Experts of a small language model.
Size: vocabulary 16384, 34.1M parameters.
Training: a variant of Adam for the experts, 317M tokens, 5206 steps.
Below are experts of layer 8 (counted from 0) of a mixture-of-experts language model. Rows are named router (the router's row for the expert), down (a neuron's output weights, with its number) and show model dimensions 0-191. Each number is 500 + 25 x the weight over its row's rms, rounded and kept within 0 to 999. Numbers have three digits each.
Before each expert's rows: a language model's description of what the expert responds to. This comes from a sample of Wikipedia text that the model never trained on.

# expert 39
Description: Biography list connectors. Commas, and, was, born and similar links after a person's name in lists and bios, such as Name, actor or (born 1999).
router:508501525534519520529513523454464480474550477500518499530479485472470504533476534471518497548464493461503529478470539513496497475514539524489497493505507494528501482480524517474491493495484462486523469495461523482470494534513500465548468524483511495529524480516487472507524532540493539493487472502450486512478484474522513530512498476545444496494512531499480503556495491514470485494469546536490500559517499517500502458531468518483504539502461503511543514484535452491461511499460474506491511524509472491477446488531468477477530479538533514490504513455488514453513522488509490518
down4:539508559473465535523512463522491522521512466483484522495452474502464513506477485500542523482503490572487471502514501508496513503469462502485468486535509546477495506502496495521474501498521528461534519505495522501498492498486501504526495453487545504486522470497516525479498488524517513528485491539512467579516472508493532473483509524459502469503453499477591513504500478543515509472525463502523504492505482529485498518470491493539484479459539491489469455507457496486491538524534502511477555442487508445511502492510520488494501481507493499485498509525503508537490450512526487497
down5:500490532514476498516517544510496481514516535491484506523517498475515512536490488464515527503492507490419493510486502465512504480517530513503495552464472507488513527471485510499506483536518496544544475517492525467449496510525492507537504483498536533478519447469510475482505519503540509474482472535447484517440509511515483495504530460474456512482506511503482524531463517494518571481468526483478486523529544507488434512518497471456501471498495505523497517482504512490489496497489544504523567547523526503501477498525466558521481462512532486515490487510488465479483524482532495507
down6:526546495503497538466497478483461492521509502549512534478542487517562489480533466556489477495504483501500477490467512524496538487489511498484526527465496495481533510512514500482512493516517455508500528463533509473484464512531487506499511547530515506489488472492496525509500513481495520516472489519475550496525476486516498541499508504537454506569526515507492477510462507538545509497499528458472479526471501486527460480509498525473481503525481495516590502506470455489494521520499473484480569497505503538486493547496462531523520521513455479487499492545511477493506491507494537542
down7:482488510542510508525483531520524511498497517506483504501494487527455461506565493477508510529518513451436484525453513491553497489535500505503480533483526501506506544474506557483529474502532485516495429505489483519537523535464471485526487546521499474506463497449488485501503528529503512472485463470539480482520496498527486516498511479500485453485514510502495521529497534481501511520495475495497510477501522496496469486531488495483518497487504513489487542505495501521477507523500551438542533488471469463512475480508492545500494506527499506494528495483464493456467531592505534501
down8:474490522502472538542496491499527536499524481486530467515480512466450510522458506506538513485502489504508487521501497491532462499496525502516494485536518526501473498509527478476500527457528515484498497535466524511549481529475553484536485458488463484540512501500498486487503514520475535503525463507510474522512499493474473486519539519475540500504477503466500523504542477483469478501514506522556490443524466482453509510451472519512504493493467538516461478482494520480458500519490492509508447492483491519478472496491525479455501463466516484472469503453526551512489420540492470486
down9:461522511514478490536498491505494537495472438480518493513504521525484504445521543479515525477457475442531484465516502519511539498546491514498530505528504494484499467514472494476474505500516520527512487453480510450502490495554492502473518543510504514531538461518488489516441497484516562492467515449505524514528504497510542512511481509503485482452508545472508503508501502504505478526516492538504442510496522519519515494465470477505550452500474508537531472507480479521493493453500537492559523453544526516508509514490517489508514488506492501492537503467476497486508451479481514524
down10:504492487537494498482527467545474479502510491514508504490497482486507512485519486576490475515518518521516466463492490549561518502469492509521521490527498523490526508533503497512522489499491480483454548495472513510486482510471521497473474476499440489564499522492487484500472536501462505492513513479518547487527567506459499476489455508498457522536472535459502490479515465471461465517523477515502492473493456466494501544493470546553457483502505502493546503476468483496512509547498488485485501493462476523489493491512529465521504445522479526502485489525502518454511455499471503492
down11:520480504550513455502492501500526513535481522512482519484483482516409487467505484503493512520523500552498478458497502558516508525542455477505504515524507512519523521492527514505509549480512480507486470486492510515492532472510520496498506540511502501549482518533500496522515505531475511511563468517524511481511487482501481535474508530551500423510509525475510463499535483494463477531485488518477499485543492451497495489503500501524476496510504519495517453529480528560505482496488453530470511503518494485529477450492484483537466463497491546498521532441497500478534497511531494484
down12:473533485477510519483516427517470494501520522507496573479512485559474529496535540469488538547482481500515487487477510473508499520483480537468477497568474500498498500521484538515514494480459482492490492446560477480465505471473495511481494546516490503500477516514453506474496464477513480499518450501482494487489483519502530521487496531488492510490469520466529506513517514495492461508516485489548512506506460479519526455467521530524462495549463506495520481517520473526476461500457495498481482508551529463497517519499473488548492509514499475480497506532498501506538508548530522484
down13:513551499508521524479486436490475496516510526507506494515509479537506516511532496486520513512509536490514509535507480476534488493519507506493503523509511452452472498511478503530522512479505487498510497412535457477541486480515479531483522520492455496512515517558559530500510503469473465477475445481515518483476520515496480481513536493512495554469497528468512511516502487454524491561488521482545483450483491496516512473499495511515466451517489539470517525548490481486532500503509501483470504516453490494499513517467474449532459520539483498511521493515479511491479485513551522477
down14:536470459420531450506492463515516502539495492534428498465456466522529514520516496529507529476522509557480476540518478534505505481515483493493499497533510461511514518483520521501528483498467465486487507476525500522509499510505493501494497499511484496445499507471496536550452507481502501500462463521513514483527502523492510507466498492518450483518468504473546499492503471492487513520535496468506474489507493482485515470479530498530467523535495537474520500501470504474532469550492492516463481459515486471520511501506483519527483446478456478479487484510479458525497485539537509552
down15:484515531548500527475536566513462478487501508512474527545491515453529523503448524527542477484484469492487494456461512465483494519527536494529491512502509533482514449542541489485480492476477524517481514521478500488488497518460504476492520528457490514505484497494477452455465451531517563507482503499489475481443476509539475534496481514500512498494501465534497498507460500498472504501515501525494504528552533508497473504477485485480517560500530522499472503458503451477476511464471527524476462502512514491500506500503496538469529488532511496509519526516536459484464492486498521500
down16:563510502482497530514521477490471523534504504546482517472539494517535534490483509442483527501508488504462536536551493514487497518467484519498485558504497480486506496483502508460515508456514504478524465505493502529540514525519469491524511519528491491488518484500489421502500490485543521549504502491537500512508482482538508566500487526517508466504515489541517522509512514543480537491507514486513518503482468527514508516424535457487472499519502473491495453519523508521517471512512480485477522539567519499536488474545499536511536486492515503464501494509528531519528481472505503467
down17:518522544544488495499518518512506522469507463474507465504476484468496454514510545525466484484469524469545444548504473517537493492557522479527507498526477515511514496486507513531529468492499521504500509522457455480501498477497536508526454483506471470500484505528462524498503515567500468514526492511491532509484495548503485498488494492532475521534509486470450535491576494499537458523550461525491490497529542506504453452486472508499518497419484496523520497512510503495498477528481489485482526477509473511478467483500513474494499513491536503475486494480464499508514475494502489523
down18:494460464486492536495522486498534471496530424476446491522522523486523487474502473561491504482510427528521469516520492482473507499500510521558519507502505525493510524524506510511490489488494533491550478532506547509484474462491580472514537506509484486500469484467464486553526507535504509512493506488454500461496519526493507500521549514537506526531487505507490530558477497518525517531501523525466522522510491500505494500508500503494521480507491482479489468492469504477468475514449522497479509490523478541464497483523504478567504466500510484471507485465456497492523501491521537510
down19:526500515484491514486477511499484514503519541530530482473513495551501504492460477477512519503487508489502527496533507522525490509500472532502539482549530446495533488534480515474466508505491485523468499518478531496484452529519454505480502526516524477509571484524477482436460477496546492502481512533476505484513495508546484540515456505519504476513529470512524525511544512564564505505556536477498487481536487479465517497496508474499497498496465547507519495507498492513516566504468469445508513502462505498497498507468464513517484500503495497557502523488530540479511494519470519502